python train.py --num_hidden_layers=11 --experts_per_token=8 --d_shared_expert=0 --router_score="sigmoid" --normalize_top_k=true --routed_scale=2.5 --init_std_router=0.0136 --lr_router=0.00143 --optimizer="adamw" --learning_rate=0.0011 --beta1=0.95 --beta2=0.95 --max_grad_norm=1.0 --max_steps=5412 --dataset="wikipedia_en"
Below are experts of layer 7 (counted from 0) of a mixture-of-experts language model. Rows are named router (the router's row for the expert), gate (a neuron's input weights, with its number), up (a neuron's input weights, with its number), down (a neuron's output weights, with its number) and show model dimensions 192-287. Each number is 128 + 32 x the weight over its row's rms, rounded and kept within 0 to 255.
After each expert's rows: a language model's description of what the expert responds to; "raises" lists some tokens whose logits its average output raises strongly, later layers aside. This comes from a sample of Wikipedia text that the model never trained on.

# expert 43
router [118 125  93 151 102 100 149 107  66  98 114 130 137 111  91 138 143 108 121 110 163 192 157 100 174 133 141 159 137 203  90 159 180 125 129 108  84  98 145 144 124 147 127 112 125 119 107  93 141 100  80  81 128 131 130 126 150 120 153  77  98 172 127 108 130 139  82 103 122 153 186 133 202 141 157 123 161 166 162  68  75  83 155 194 155 136 101 135 154 123 146 125 120 172 103 122]
gate0 [148 121  80  86 151 179 112 129 125 132 107 131 113 132 144 149 120  86  85 120 108 187 142 140  85 135 191  92 131  97  77 117 140 147 113  93 116 168 133 147 121 136 118 152 141  84 117 115 190 118 147 102  98 162 163 131 152  96 103  81  64 199 161 141 186 122 118  80 117  96 147 171 144 149 125 165 117 123 134 132 176 185 121 131 107 137 131 114 118  65 116 110 131 173 164 130]
up0 [139  91 188 137 123 143 144 166 108  91  89 146 138 118 140  92  97 187  94 113 161 109 152 108 135 129 132 126 128 122 161 191  90 134 125 180 153 128 114  87 172 114  81  78 167 173  83 100  59 116 115 129 164 109  95 150 158 187 141 146 155 127 160 130  75 158  95 150 112  68 137 104 140  84 122 111 141  74 108 185 113 120  99 134 200 201 118 104  85 156 137 131 104  61 122 167]
down0 [ 74 174 144  97 102  61 112  73 137 134 103 128 151  66 140  93 134 192 133 106 127 164 127 138 158 159  61 186  69 111 108 136 163  96  91 113 109 125 115 154  69 189 111  65 133 155 164 104 135 104 137 183 104 174  95 141  60 115  95 182 163 133 113 139 116 170 169  82 148 156 192 173 185 164 171 121 157  82 108 116  59 155 120 153 130 136 144  75 104 132 166  96  56 149 137  76]
gate1 [163 207 111 158 142  74  75 139 101 158  95 171 120  77 112 180 200 150 138 105 148 158 228 144 153 130 169 114 124 124 108 146 103  77 200 108 163 103  72  66 127 135  90 167 203 129 188 223 107  91 127 119 114  98 142 129 129  98 111 112 101 157 146  90 121 183 154 127 145  87 100 156 177 185 135 152 151 102  54 179 143 114 168 143 147 161 119 131 159 126 131 176  98  55 140 155]
up1 [115  67 151  85 126 177  81 129 194 129 181  92 117 152 142 130 105 127 155 156 137 126 124 101 108 156 126 109  69 104  96 132 115  98 112 143 118  52 118 105 123 129 161 102 137 138 106 119 100 105  59 102 101 168  81 140 119 122  92  71  96 126 138 157 155 102 140 112 163 156 138 150 163 121 158 111 169 146 141 134 133 121 182 109 100 104 138  36 129 195 136 117 158 104 142  94]
down1 [134 107 118  77  71 106 103 118 122 149 145  81 112  98 106  97 133 157 122 116  87 112 123 125 143 141  92 200 144 134 147 140  77 119 192  96 129 140 129 134  83 139 110 133  85 109 142 129 102 160 121 179  81 139 138 138 112 142 183 151 131 173 153 117 142 131 112  92 137 171 163 170 149  38 149 103 127 144 127 122 166 140  40 155  73 100 151 194 167 109 143  91  81  99 160 182]
gate2 [130 127 114 103  94  90 123 123 157 125 146  92 101 151 138 124  85  93 115 121 167 143  93 171 146 205 162  96  91 155 117 139 135  59  95 150 118 121 126  85 157 136 195 134 105 120  88  79 126 113  90  93 152  98  98 120 134  74 137 115 112 151 167 119 165 140 140  91 138 131 183 108 222 129 169 122 107 103 113  37  70 111 131 139 184 115 150 186 159 116  65 132 127 130 138 136]
up2 [141 100 181 156 138 160 153 101 130 117 181 105  90  89  99 107 136 105 125 105  99 113  53  82 120 123 114 138 115 176 101 134 120  32 176 110 117 182 123 147 133 128 158 145 125 180 132 165 172 136 158 162 162 124 107 141 145 112 195 120 114 136 121 152  91 113 100 169 119 172  69 128 111 181 170  91  52 158 148  89 114 112 202 114 110  96 157 172 104 164 126 175 120 148 144 106]
down2 [161 126  76 108 117  69 161 123 114 118 179 151 118  95 130 173 151 150 141 143 143 123 156  54  99 109 153  63 160 108 120 129 176 170 100 100 100 108 146 143 162 162 120 136  80 113 126 120 134 139 130  90 104 126 107 115 149 121 117 134  98 149  81 137 110  90 135 147 129 127 190 141 129 116  91 198 115 161 137 172 121 174 131  61 109 135 132 150 149 135 106  91  63 210 211 128]
Middle pieces of personal and place names, such as Sel-k-irk, Pl-anc-k, Str-ath-more, Clarke; also line breaks and table cells.
raises: "be", "anc", "ital", "les"

# expert 8
router [171 115 129 167 127 121 120 120 123 106 158 150 133 101  76  55 150 129 144 141  88 177 147  93 162 131 170 110 140 157 136 116 134 179  99 106 151 119  90 137 122 125 142 126 154 100  93 136 184 106 134  99 136 185 179 108 191 140  57  93 142 130 149 105 130 147  72 155 161 118 204 123 133 131 133 149 113 133 110  94  75 174 128 155 156 120 136 136 100 104 126 124 113  69 100  91]
gate0 [ 76 143 120 122 143 101 113 115 126 111 107 144 120 107 127 115 136 117 139 160 130 147 185 116 102  91 195 161 126 152 201 164 140 151 116  77  96 147 194 131  86 116 120  74  99 143 110 123 138 162 117 150 111 114 103 126  97 145 119 133 128 194 157 106 138 164 100 136 134 119 107  98 112 135 133 149 126 163  86 163 192 127  73 154 107 102 111 146  64 123 171 131 101  85 134 115]
up0 [159 130 141 138 134 121 151 101 105 108 112  96 143 120 146 143 138 168  83  67 156 114  92  90 144 118 103 112 123 103 139 104 152  95 138 209  98 105 123 127 160 181 143 134 146 115 170 123 108  95 127  81  71 150 125 173 133  91 113  93 111  64 100 119  97 139 123 110  93 135 147 128 153  69 136 122 115  73 181 105 107 135 174 110 153 130 152 101 186 153  97 144 107 116  69 118]
down0 [104 158  71 107 122 127 102 157 120 155 119  87  84 101 133 182 109 128 116 116 149 187 121 143 133 115  87 110 190 119 142 173 124 129 131 136 111 121 180 185 139 128  91  94  86 129  75 149 111 120 138 116 133 142 116 145  97 134 111  66 131 125 146  91  59 146 119 160 131 152 209 116 100 191 100 141 170 105 140 104  82  59 123 132  99 122  63 119 129  62 154 100 141 157  69 117]
gate1 [117 138 133 151 151 113 174  95 148  69 164 115 129 138  85 151 156 169 110 122 134  93 185 101 142 126  87 136 104 121  93 153  88  87 127  72  72  71 135  76 100  93 177  62 163  90 122 161 117 106 212 132 129 178 116 140 140 126 186 101 108 105 104 154 116 124  84 144  95 103 185  79 142 156 207 205 141 170 127  80 127 132  35 101 139  75 160 146 127 143 127  87 141 177 147 133]
up1 [174 120 149 103 154  92  83 156 115 152 107 104 128  56 154  99 142 150 102 130 129 158 106 225 122 159 137 105 134 130 170 155 169 165 112 133 139 104 149 169 137 116 108 158  60 155  97 132 153 115  58 145 122  72 150 132  82 171  60 207 182 173 147 121 166 131 139  73 164 146  92 157 130 102 105  67 158 118 134 180 126 117 227 145 169 183  76 108 157 141 180 159 123 106  93 112]
down1 [178  99  75 127 151 139 116 123  82 104 169 137 120  68  89  86 163 141 197 177 116 123 108  75 174 126 102 170 118 112 102 122 126 189 174 118 146 126  95 155 143 142 127 105  95 115 117  61 124  91 157 104 108 163 124 138 102 113  77 135 117 137 126 110 136 146 163 107 102 104 152 181 156 147 183 168  35  81 121 174 137 120  92 162 136 116 161 139 185 166 111 102 153 170 132  57]
gate2 [184 139 156 134 162 125 135 146  84 134  84 131 125 146 175 138 146 155 136 112 106 156 159 143 194 134 162 124 125 112 134 121 137 143 117 155 115 134 128 141 136 156 133 102 135 133  89  88  75 149 112  98 120 148 123  88 171 141   0 118 146  96 121  95  76  90 169 110 100  83 171  75 139 142  84 150  89 126 153  94 130 106 189 192  85 184 188 112 148  92 148 131 119 119 117  83]
up2 [ 79  59 117 104 136 151 132 100 160 130 114 100 171 140  80 123 103 122 144 162 137  73 185  59  84 119 152 137 146 140 127 126 152 114 168 101 121 172 134 133 161 122 124 130  86 124 112 186 175  47 122 107 139 143  97 111 187 145 184  98 104 145 125 101 192 144 108 135 106 175 145 174 188 113 147 171 121 136 128 106 173 128 112 103 128  93  98 167 102 171 152 151 189 138 172 125]
down2 [160  77  83 103 152 146 109 117  97 136 122 149 178 182 125  34 118  93  38 119  57 102 138 117 150 130 147 126 173 130 181  88 114 146 103 160 160 124 130 104 136 157 112  54 164  78 189  94  95  99 103 141  86  98 143 138 146 208 124  75 122 120 128 153 108 134 131 147 129  93 165 106 127 167 163 107 179  71 108 164 124 131 105 132  70 103 100 129 144  72 195 195 123  79  82 145]
Line breaks, opening quotes and parentheses, slashes in URLs, and first word pieces of names right after headings or newlines, e.g. "Southern, Find-lay.
raises: "a", "as", "ar", "The", "amb", "D"

# expert 32
router [178 171  96 177 144 106 109  91  57  89 113 141 122 102 115 105 157 169 116 105 129  92 138 167 165 187 175  94  92 148 186 184 127 126  96 137  82  95 184  94 148 118 154 130 152 131 148 111 159  99 132 177 104 139 161 153 155 120 162 126 102  79 162  76 133 137 119 127 127 149 149  95 143 121 141 157 172 128 146 145  88 135 124 146 147 152 141 130 118 146 143 155  71  61 101 128]
gate0 [173  99  99 154 165  92  84  69  57 117 100 155  84 125 139 147 154 139 117 201 109 114  46 120 150 119 100  65 123 135 118 149 143 154 151 117 150  83 115 161 117 159 134 176 166  95 113 145 117 124  98 116 115 168 142  68 172 110  75 158 166 149 157 179  95 153 138 163 119 133 136 130 168 125 182 145 160 164 105 136 147  77  90 144 158 147  82 101  19 134 153 125 162 147 149 164]
up0 [134 153 127 147 123 104 147  75 134 130 122 128  33  78 104 117 146 115 132 166 135 119  96 109 139 154 113 165 109 109 138 119 104 104 170 161 134 119 104 159  66  86 125 141 171 140 109  76 181 145  83  92 173 135 113 135 217  92 143 161 158 177 162 138 164 153 133 176 165 163  84 109 142 160 182 172 142  82  83  94 145  77 122 142 154 150  85 156  80 113 116 137 191 166 131 175]
down0 [ 90 198 112 113  85 172  80 133 165  96 153 118 201  73  84 157 155 141 148 137 117 129 104 112 122 103 117 151 111 169  90  72 184 119 211 115 144 129 128  95 161  85  80 132  92 105  69 137 156 121 113 100 128 145  90 114 106 141  96 143 127 165 166 132 159 167 121 181 146 102 122  85 114 136 120  70  98 124 116 144 190 153 102 123 145 139 116  94 140 158 181 123 156 132 126 127]
gate1 [102 158 125 176 148 157 114 124  97 141 165 105 106  93  71 152 194 199 127 133  80 143 172  99 153 108 119 107  72 139 163 164 149  89 117 134 110 103  82 109 155  88  80 106 155 188 165 134 137  73 171 145 110 113  75 103 144 128  73 135 154 157 129 162 134 142 130 117 109 107 134 155 169  56 177  94  88 178 168 142 122 130 152  96 153 183 123 139  44  73 181 124 171 139 102 175]
up1 [ 78 146  74 133 133 188 147 159 153 126 175 104 116 153 129 179 171 146 178 167 117 130 169  96 161  88 123  69 132 109 149 144 142 151 137 141  97 117  86 135 196 107  72 137 165 203 195 150  79 151 210 139  63 127  82  74 108  91 140 149 151  91 100 126  92  72 177 116 173 145 123 208 128  79 110 125  81 120 139 135 145  62 112 102 127 166  95 146  91 104 156 125 187 122 148 148]
down1 [ 87 126 133 121 148 156 107 146 109 103 130 117 189  78 159 109 114 104 185 124 108  63 116 127 185 133  99 159  85  92 127 167  77 135 144 126 145 131 170 107 132  50  79 124  89 143  85 146 140 126 152 154 157  74 155  89 107 120 166 152 127 134 119  86 163 170 119 160 145 109  88  90 163  84 169 161 114 109 170  76 179  74 125  93  77 178 121 138 130 126 142 109 144 125 167 130]
gate2 [ 96  96  89 124 126 138 127 143 148  77 174 129 162 105 110 161 132 155 175 119 116 104 178 142  90 152 177 162 136  79 121 120  73 169 197  75  85 158 109 185 143 154  55 152  55 155 145 120 172 125 153 127 102 125 123 109 121 115 166 106 141 126  82 130 107  85 190 192 158 141 109 130  64 110  76 146  42 101 138 108 134 172 135  83 167 151 114 187  79 133 125 122 178 215 140 104]
up2 [119 114 111 122 119 138 131 151 123 117 110 101 108  62  82 134 191 113 122 100  89 111 103 130 143  36 159 183 103  79 104 114 128 124 170 100  89 164 134 130 167 137 123 120 125  82 140 172 116 138 172  63 113 142 189 171 102 131 150 117 154 131 141  66 119 126 179 185 131 136 115  97 136 104  79 133  65 153  76 141 120 103 111 135 147 106  92 213 154 156 122  57 164 107  95  76]
down2 [124 128 117  89 150  65 145 126 110 118 131 130  98 145 144 109 133  85 199 108 144 158 100 139 196 108 105 123 154 153 149 156 134  80 111  82 171 128  87 105 146 100  41 150  98 153 202 134 135 153  95 130 148 105 147  69 100 140  87  70 153 130 157 129 118 137 110 114  53 118 105 149 151 132 124  85 139 106  64 166 140 123 125 120 132 150  80  92 115 103  93 163 193 127 116 142]
Pipe separators in tables, especially track lists and results, and interior word pieces like enlight-en-ment, specim-en, pel-v-ic.
raises: "ade", "are", "ash", "ire"

# expert 35
router [111 152  95 152 134  92  99 125  92 125 107 135 106 118  85 144 151 148 123  60  96 123 153 163 104 131 140 154 165 125 171 151 104 125 132 123  72  75 152 104 103 156 165 118 112 124  89 129 150  87 161 140 124 129 200 124 118 104  98 126  77 171  90 135  94 117  72 115 160 123 170 144 127 124 145 186 164 154 126 110 110 147 124 139 168 140 143 157  80 195 156  85 105 109 102  97]
gate0 [110 171  84 113 127  93 166 120  68 121  88 132 111  85 148 122 160  89 177  45 120  78 141 118 133 129 158 110 194 185 121 142 123 112  97 147 164 185 129 137 131 135 174 135 115 122 136 108  87 128  91  68 160 131 114 141 128  78 134 125  55 121 114 136  49 118 129 111 108 119 186 130  97 127 137  96 135  99 168 140  93 136 144 135 143 136 122 180  91 128 138  66 152 116 159 124]
up0 [128 145 140 136 154 154 140   4 115 137 135 176 228 143  87 120 148 140 121 102 153 112  82 116 178 138 138  77 102 146 182 139  94 140  70 157 134 147 102 187 127 127 127 186 119 117 100 158  98 137 136  91 147 123 139  67 141 117 199 123 176 222 106 153 140 190 101  99 119 119 180 111 111 223 139 132 158 127 134 166 117 131 152 177 156  69 136 151 161 123 119 127 101  84 127 213]
down0 [153 153 155 147 154 156 115 106 139 122 154 132  79 127 156 100 130 189 113 128 146 138 180 193 117 181 144 103 101  96 139 135 150 194 112  84 173  27 118 189 152 118 112 146 115 131  86 160 118 143 152  49 144 162 197 133 111 175 174 128 143 128 119 110 168 146 140 152 135 162 141 117  84 163  79  93 146 140 103 124  80  69 117 164  74 138 143 163  98 160 115 172  93 147 101 180]
gate1 [129  88  99 119 144 162 145  58 114  78 121 186  98  95  74 140 131  63 148 184 132 137 140 161 103 110 106 182 122 166 150 121 120 167 113 135 123 162 157 111 117 142  83 175 111 125 139 133 126 149  96 123 114 159 147 121 156 138 100 103 114 155  52 101  99 129 128 163 170 184 116 124  86  53 134 130 173 113  77 140 139 135 202 135 155 178 143 151  99 156 125  95 109 137 104  66]
up1 [142  52 142 139  95 144 200 151 215 183 130  92 136 147 170 116 175  93 137  85 123 136  80 190 128  58 128  94  93  76 154  88 149 156 136 150 133 146  72 171 120 139 184  79 150 124 173 192  74 126 167 134  63 156 138 172 118 108  77  97 113 104 136 140 105 115 132 111 115  53  85 129 122 141 120 150  96 134 154 132 156 108  67 143 160 125  82 127 139 121 130 137 163 129 135 174]
down1 [132  54 126 146  79 143  64 182 191 122 155  89 129 139 184 135 103  89 116 163 176  51 141 133 133 108 134  99 138 121 174 120 129 117 119 143 109 105 148  34 157 154 153 131 149 156 113 106 182 143 157 164 131 100  94 111 159 149 158 137 144 107 189 145 172 122 144 102  85 102 135 139 122 133  86 121 118 105  34 130 134 118 101 173 125  92 111 129 148  90 150 150 161  60 124 171]
gate2 [100 158 119 148 181 145 117 114 125 106 164 147 109 124 126 157 160 148 136 114 154 128 115 103 161 163 123 144 108  96 146 149  73 188  99 124 114 153 154 131 139 156  23 125  64 111 122 123 216 121  81 110 126 164 128  62 121 110 141 173 159 139 181 117  98 172 187 164  77 104 125 108 104 106 163 167 130 136 102  86  89 175 149 101 136 118 133 158  98 113 171 114 137 120 122  48]
up2 [132  62 115 178  95 129 120 111  98 113 113 197 112 106 132 103  99 182 127 139 146 123 133 206  76 118 161 117 145  67 146 104 114 109 119  75  96 138 135 127 111 144  82  79 157 141 160 174 167 128  70 157 114 116 155 111 116  80 126 145 178 169 122 158 136 147  79 117 175 161  68 169 110 130 137  60 149 143 108 154 172 136 139 110 127 162 163 117 155 142 121 145 182 128 131 105]
down2 [139 105 233  99 138 176 181 175 171  24  74 144 141  92 134 126 162 151 148 150 187  83 111 176 140 150  97 149 150 100 152 160 145 122 141 145 102 154 115 115  93 176 151 181 101  95  91  95  73 110  97 110 140 170 120 192  94 132 118  62 136 149  96 138 199 172 157 131 134 146  70 162 158 129 203 112 148 132 114 145  94  96  69 146 198 150 134 136 143 124 141 108 183 158 112 130]
Single capital or lowercase first letters beginning a split word or name, such as P(ython), S(unny), s(ermon), K(ukësi).
raises: "ones", "ask", "ath", "uns"

# expert 44
router [121 100 126 157 115 108 146  73 148  99 143 118 109 104  85 126 196 170 149  91 119 137 124 141 117 127 154 138 182 193 154 110 126 146  94 159 108  73 159 172  98  91 129 127 111 150  59 151 141  71 102  84  69 148 159 134 117  87 107  82 134 170 164 117 153  75 131 149 167 104 180 105 129 108 153 170 118 125 162 100 127 188 123 102 172 153 155 144 129 134 140 185 166 127  91  91]
gate0 [ 69 101  97 173 120 106 105  32 115 123 155 120 104 163 148  77  89 138 114 135 108 114 116 147 122 144  34  84 171 105 154 118 103 141 160 111 145 148  93 162 166  95 171 170  89 137 161 123 129 123 113 108 165 116 155 168 111 133 124 131  80 106  97  78 113 155 133 108 160 108 152 172 153 110  93 130 159 168 171 120 167 205 146 114 166 155 126 137 154 186  88 166  70 149 140 151]
up0 [147 105 117 124 117 148  86 128 128 120 159  99 102 149  92 145 142 111 165 159 106  78  75 157 112 141 134 139 106 166 155 197 165  98 138  80 118 139 173 118 156 156 108 123  97  57 125 128 161 107  99 118 138  95  92 158 129 111 148  83 116  96  96  98 152 104 133 103 130 138 112 120 150  85  78  96 122 125 160 142  73 194  98 175 101  68 153 115 145 134  85 113  68 115 135 146]
down0 [181 118  64 167 114 128 124  98 158  74 152 100 138 130 127 139 151 120 110  89 141 154 150 130 126 129 134  85  80 109 142 187 142 138 151 186 163 172 132 119 114 134  85 137 173 118 136  82 136  76 101 114 127 183 129 154 112 153 166 158 140 140 113 104 125 154 164 151 100  96  81 148 105 125 160 164  97 129  99 164 125 173 188 215  69 166 114 142 127 107 168 123  95 176 129 102]
gate1 [111 118 131 118 109 135 136 130 122 126 108  63 120 158 142 154 149 136 145  68 117 172 119  63 144 140 101  68 150 116 160 163  79  89  56 119 141 160  79 141 135 105 177 105 107 117 107 130 111 115 121 131 127 113 128 133  79 159 108 102 127 123 152 110  88 126 121 150 123 133 168  95 132  57  96 109  51 116 116 111 170 128 150 123  46  67 202 163 188 106 153 131 168 101 132 109]
up1 [ 80  75 105  80  98 118 105 179 154  98 134 111  87  99 136 119  97 118 115  78 117 169 123  77 103   2 119  87 113 107 128 131 117  88 113 151 113 158  92 123 112 121 204  84 140  73 145 122 162 127 129  82 133 103 152 165 100 121 133  52 146 180 139 106 131 164 122 129 151 165 105  81  68  99 117 163  85 114 115 119  74 122 136  87 146 150 131 111 134 147 152 157 164 120 110  90]
down1 [118 105 142 146 192 146 122 192 128 130 139 108 132 150 126 151 103 169  89 163 182  61 140 130 155 119 179 137 137 166 108 172 162 189 158  37 108 201 143 153 147 157 137 142  96  75 125 137 148 120 134 111  77  76 111 160 107 147 157 111 164  68 178 142 140 173 110 147 153 119 126 137 100 126 172  82 124 107 164 174 162  96 167 104 114 116 133 101  88 101 113 108 143  86 174 112]
gate2 [133 211 119 223 144  90 152 112 175  75 129 115  60 107  85  63 172 124 151 127  94 174 123 135 107  95 108 150 185 126 186 152 111 139 161  83 163 130  71 162 136 119 127 119 143  75 174 102 111 126  81 156 117 125  94 143  81  63 109 135 142 104 132  91  82 143 138 135 157 166 221 127 129  96 112 153 147  67 162 105 125 189 114 130 122 137 104  98 140  81 107 152 145 129 132 111]
up2 [169  90 160  65 107 117  80 132 106 145 161 151 127 151 186 176 159 136  72 123 170  99 127 109 130 133 163 160 102  93  98 131 150 109 112 131  45 115  94 133 177 168 162 144 125 122  72 109 126 150 169 119  75 146 121 193 168 139 104 135 138 131 165 156 156 175 133 131  98 141  69 138 129 110 126 136 122 146  90 163 139 118 138 150 136 102 120 137 117 157 108  70 127 149  75  69]
down2 [201  88 131 149 111  94 130 116 132 135  45 181 172 148 138 170 106 126 139 103 112 175  56 144  97 128 162 149 124 112 128 165 162 123  86 186 111 158 145 120 160 120 138 120 162 109 111 142 178 166  99 104 146 140 105 140 100  85 137 108 178  72 131 140  68  87 108  82 113  79 126 116 124 112 158 111 148 100  97 119 109 171 109 117 155 139  54 105  98  81 167 122 156 136 143  91]
First pieces of split words, mostly Latinate stems such as conn, ext, compet, adip, al-be-it, and abbreviation starts like IF-NG.
raises: "oy", "ena", "ara"

# expert 40
router [122 120 153 131 114  91  76  73 141 133 107  88  78 102 104 105 173 179 124 105 190 191 123 132 199 121 142  80 130 167 155 117 130 158  99 150  78  95  80 104  79 128 100 134 141 127  91  78 169  95 159  83 120 137 126 207 128 125 126 130 152 136 130 159 140 138  95 151 181 107 146 134 141 179 146 150 135 139 160 103  95 132 109 181 114 120 121 159  93 166 202 117 125 149 116  90]
gate0 [150 117 130 117  70 125  68 141 165 109 112 134  61  38 114 130 134 129  91 155 157 143 110  64 173 135  78 182 193 100  92 116 121 189 162  92 151  86 117 135 110 173 113 127 159 139 109 192  80 133 137 123 130 158 158 102 110 115 142 132 117 144 115 127 139 170 113 123 136 134 133 135 101 125 130 140  91 171 144 129 135 116 140 133  90 188 139 138 155 151 162 104  64 131 160 141]
up0 [135 158  96 164 157 105 150  43 138  86 123 125 172 192 167 103 155  55 120  67 165  76 136 188  53  86 143 123 136 172 153 138 146 121 142 117  95 163 134 114 115 159 192 116  84 120 167  91 204 138  39 148 104 133 110 125 190 151 138 179 130  82 133 105  90  89  82 169 102 119 126  58  67  91 121 125  91  54  72 136 174 174 113 120 145  85 136 137 129 125 138 151 153 120  88 132]
down0 [153 116 130 147 164 160 151  99 117 198 109 114 113  59 116  86 118 112 155  88 161 114 167 106  83 137 112 124 162 103 114 168 125  93 177 109 184  65 164 101 129 100 148 131  96 178 150 201  56 106  95 122 170 167 146 139  91 144 105 185 119  88 155  60 120 115 135 112 119 142 161 121 127 173 141 155  71 167 138 143 132 141 120 169  54  79 150 139 111 103 114  62  76 124 116 144]
gate1 [114 122 115 114 200 123 135 100 214 113 125 118 156 121 131 102 146  84 141 136 120 126 104 129 136 119 150 133 130 113 141 116  77  77 128  81 161  94  80 159 172 168 142  89  93 108 144 128 169 148 119 121 133 121 133 155 156 122 132  88 148 130 136 141 165 117 110 107 164  81 121 108 110 134 177 118 114 153 140 173 101 130 136  97 185 130 101 188  22 150 156  84 157 130 149 157]
up1 [105 101 145 149 163 112 134 138 140 141 106 129 142 119 132  84 123  74  90 164 154 106 109 189  77 168 183 153 120 145 159 116  60  79  94 134 175 103 150 168 114 105 136 108 107  48 165 133 154 139 116 160 123 109 125 153 125 145 173 120 124 112 160  99 148 109  85 128 136 165 112  97 105 133 151 117 153 124 123 136 137  78 153 145 128  99 115 155  42 132 156 173 139 142 137 130]
down1 [155 125 103 113 118 117 196  78 223 131 142 116 143 132 198 108 106  99 181 124 137 136 114 122  66 118 146  67 135 125 159  98 147 138 100 145 168  91 217 156  99 127  83 100 169 140 146 124  80 108 164 137 161 133 132 173 190  96 129 131 162 111  40 108 186  75 175  91  76  90 120 117 140 167 150 131 172  96 141 125  93 124  80 120 141 105  61  96 137 176 136 139 141 219  91 113]
gate2 [146 139 127 134 131 143 137 161 137 136 117 140 101 102 107 126 138 105 125 127  89  98 128 176 158  62  88 170  81 130  87 132  96 126 130 122 138  94 140 107  76 107 131 127 157 131 131 157 127 159 117 170 118 114 185 112 128 117 146 155 151 164 156  98 110  57 145 146 123  86 115 151 127 148  64  78 104 124 113 140 126 126 120  97  80  96  79 112 198 131 134 136 148  87 129 186]
up2 [157  70 102 144 131 167  97 160 115 145  89 151  95 134 138 128 136 173 136 178 147 158 156 175 175  97 105 135  81 123  92 128 111 113 123 152 145  65 135 101 106 108 110 152 162 148 128 148  91 145 168 191 121 158 170 103 151  80 117 125 113 137 170  79  99  80 165 151 140 150  84 159 157 121  99  88  97 129  99 112 162 123  99  75 137  70  80 130 162  76 117 142 129  80  90 156]
down2 [118  96 132 130 130 135 120 134  52  92 119  93  62 116  99 147 173 112  91 154 169  78 162  96 123  84 131  73 116 117 123 173  49 131 108 144  77 151 138 134 155 170 110 107  94  89 158 113 129 180 154 117 199 140 109 156 151 113 104  84 114 140 130 169 175 110  67 114 145 131  81 142 127 112 109  75 157 122 106 141 124  60 170 132  84  76 130  72  75 136 138 107  96 186 120 146]
Line breaks closing headings, list items and table rows, as in taxobox lines; also number words like two and three, and a.
raises: "|", "\"", "Ge", "B"

# expert 46
router [112 149  93 125 140 128 101 145 127 176 112 119 108 127 144 101 126 169 101 118 148 194 142 113 150 146 151 135  97 191 145  68 149 150  75 111 111  73 120 136  71 118 124 130 159 118 138  78 147 116 158  88 116 195 134 173 172 101  75 117  93 153 134 105 158 109  75 177 134 125 144 107 139 203 133 139 150 137 173  93  77 111 107 217 133 100 166 112  71 117 166 111  83 121  69  89]
gate0 [159  78 183 123 155  84 105 123 143 137 145 103 106 131  89 150  65 169 158  75 143 125 185 130  83 102  99 117 140 140 126 163 175 155  96 113  87 118 163 134 109 146 149 127 137 170 186 126 141  66 157 119  88 148  94 162 189  96 152  90  97  47 134 144 133  99  71 112 101 160 107 106 160 127 133 131 125 115 192 107  88 140 112 124 123 117 124 113 149 122 134 193 148 163 141 128]
up0 [155 148  96 115 151 146 103 113 101 102 101 162 124 111 134 112 193  85 118 182 135 141  97 119 155 162 131 145 123 100 143 120  90 127 158 160 170 130  79 120 139 116  99 155 156  97  62 133 114 166  95 169 169 100 149 105  60 171 108 179 161 156 143 113  87 149 154 141 182  88 155 134  79 141 132 110  98 116  87 169 182 110 141 143 155 140 122 175 143 149 140  99 120 121 128 165]
down0 [131 145 189 126 149 101 115 145 119  89 139 124 152  77  89  69 101 131  94 111 158 123 189 114 185 198 105 151 117 127 134 142 173 106 177 111 147 133  94 131  91  81 122 112 108 136 185  98 106  98 122 110 131 192 189 118 133  99 139 151 109 159  94 178 193  94 106  99  98  95 134 136  86  93 148 140 100 190 117  78 139 197 169 185 128 149 136 101 110  85 123 146 153 164 168 136]
gate1 [101 131 125 136 137 130 146  94 137  88 114 127 147 129 138 101 131 159 123 147  79 102 182 157 107 130  65 105 134 196  60 113  92 138  96  71 121 101 149 134  87 141 128 111 185 120 141 164  74 118  97 120 128 100 168 106 162 137  61  66 119  92 134  98 160 131 128  86  45 139 141  94  80 160 143 234 142 164 134 119 128 135  87 129 112 123 136 175 141  83  93 113  86 113  89 100]
up1 [108 154 117 131 148 149 160 111 148 112  90 143 153 139 133 139 146 212 162 110  81  94 140 139 119 133 154 124 163 199 159 113  91 119 148 157 121 105 166 137 110 174 155  73 157 133 185 131  81 111 100 108 147  42 162 155 182  93 137  75 152 102 160 100 102 118 142  97  65 151 186 125 133 131 133 167 170 153 129 140 112 157  94 135 149 130 172 155 185 150 121 119  70 119 104  70]
down1 [ 87 147 134 110  84 147  59  86 141  67 154  74 119 138 139 112 114 190 117  58 125 147 149 121 172 196 131  99 128 158 130  96  89 151 133 126 144 132  96 129 140 116 131 139 147 127 123 121 183 112 144  86 184  80 108 131 141 146  97  95 112  62  66 106 112 124 119 126 170 150  94 106 120  96  83 178 105 126 154 111 127 128 133 123 104  89 187 142  82 145  84 122 105 192 136 160]
gate2 [145 131 132 125  90 137  84 119 130 164 153  29 134 151 169  85 145 143 185  94  90  47 148 161 107 163 105 141 105 184 121 108 141 143 124 152 132 194 165 119 161 111 162 138 104  72  94 113 139 158  75 155  90  97 112 110 183 163 154 135 147 111 137 104 116 186  86 146 107 108 144 121 126  67 112  74 133 122  86 133 165 153 171 108  96 166 143 137 157  91 139 131 116  94 112 129]
up2 [115 139 120 109 110 123  86 128 150 187 138  16 142 158 173  72 145  87 185 103  91  41 136 133 116 180 115 128  68 178 112 112 128 181 144 159 163 192 156 154 160 112 139 137 104  77  95 107 106 144 117 134  91 108  95  78 162 167 133 133 115 101 121 141 148 189 105 154 109  99 135 143 150  88 115 103 143 104  99 124 181 149 177 115  95 142 141 148 172 112 134 156 108  89 105 108]
down2 [107 147  62 114  73 135  66 167 208 164 135 168 153 184 112 141 148 125 114 109  70 164 166 104  88 126 187 125 128  75 133 112  95 137 163 107 128 123 112 181 157 189 148  93 135 137 136  96 112  63 139 141  99 151  93 128 123 173 119 131 139  85 101 155 158 193  60 180 162 167 136 169 139 203 122 177  63 131  67 108 140 175 116 187 116 107 220 125 113 130 151 160 114 121 109 118]
Line breaks before new sections or list items, heading markers (==, ===), and opening parentheses in infobox details, such as Born: ... (age.
raises: "Note", "Ind", "Al", "W", "And", "In"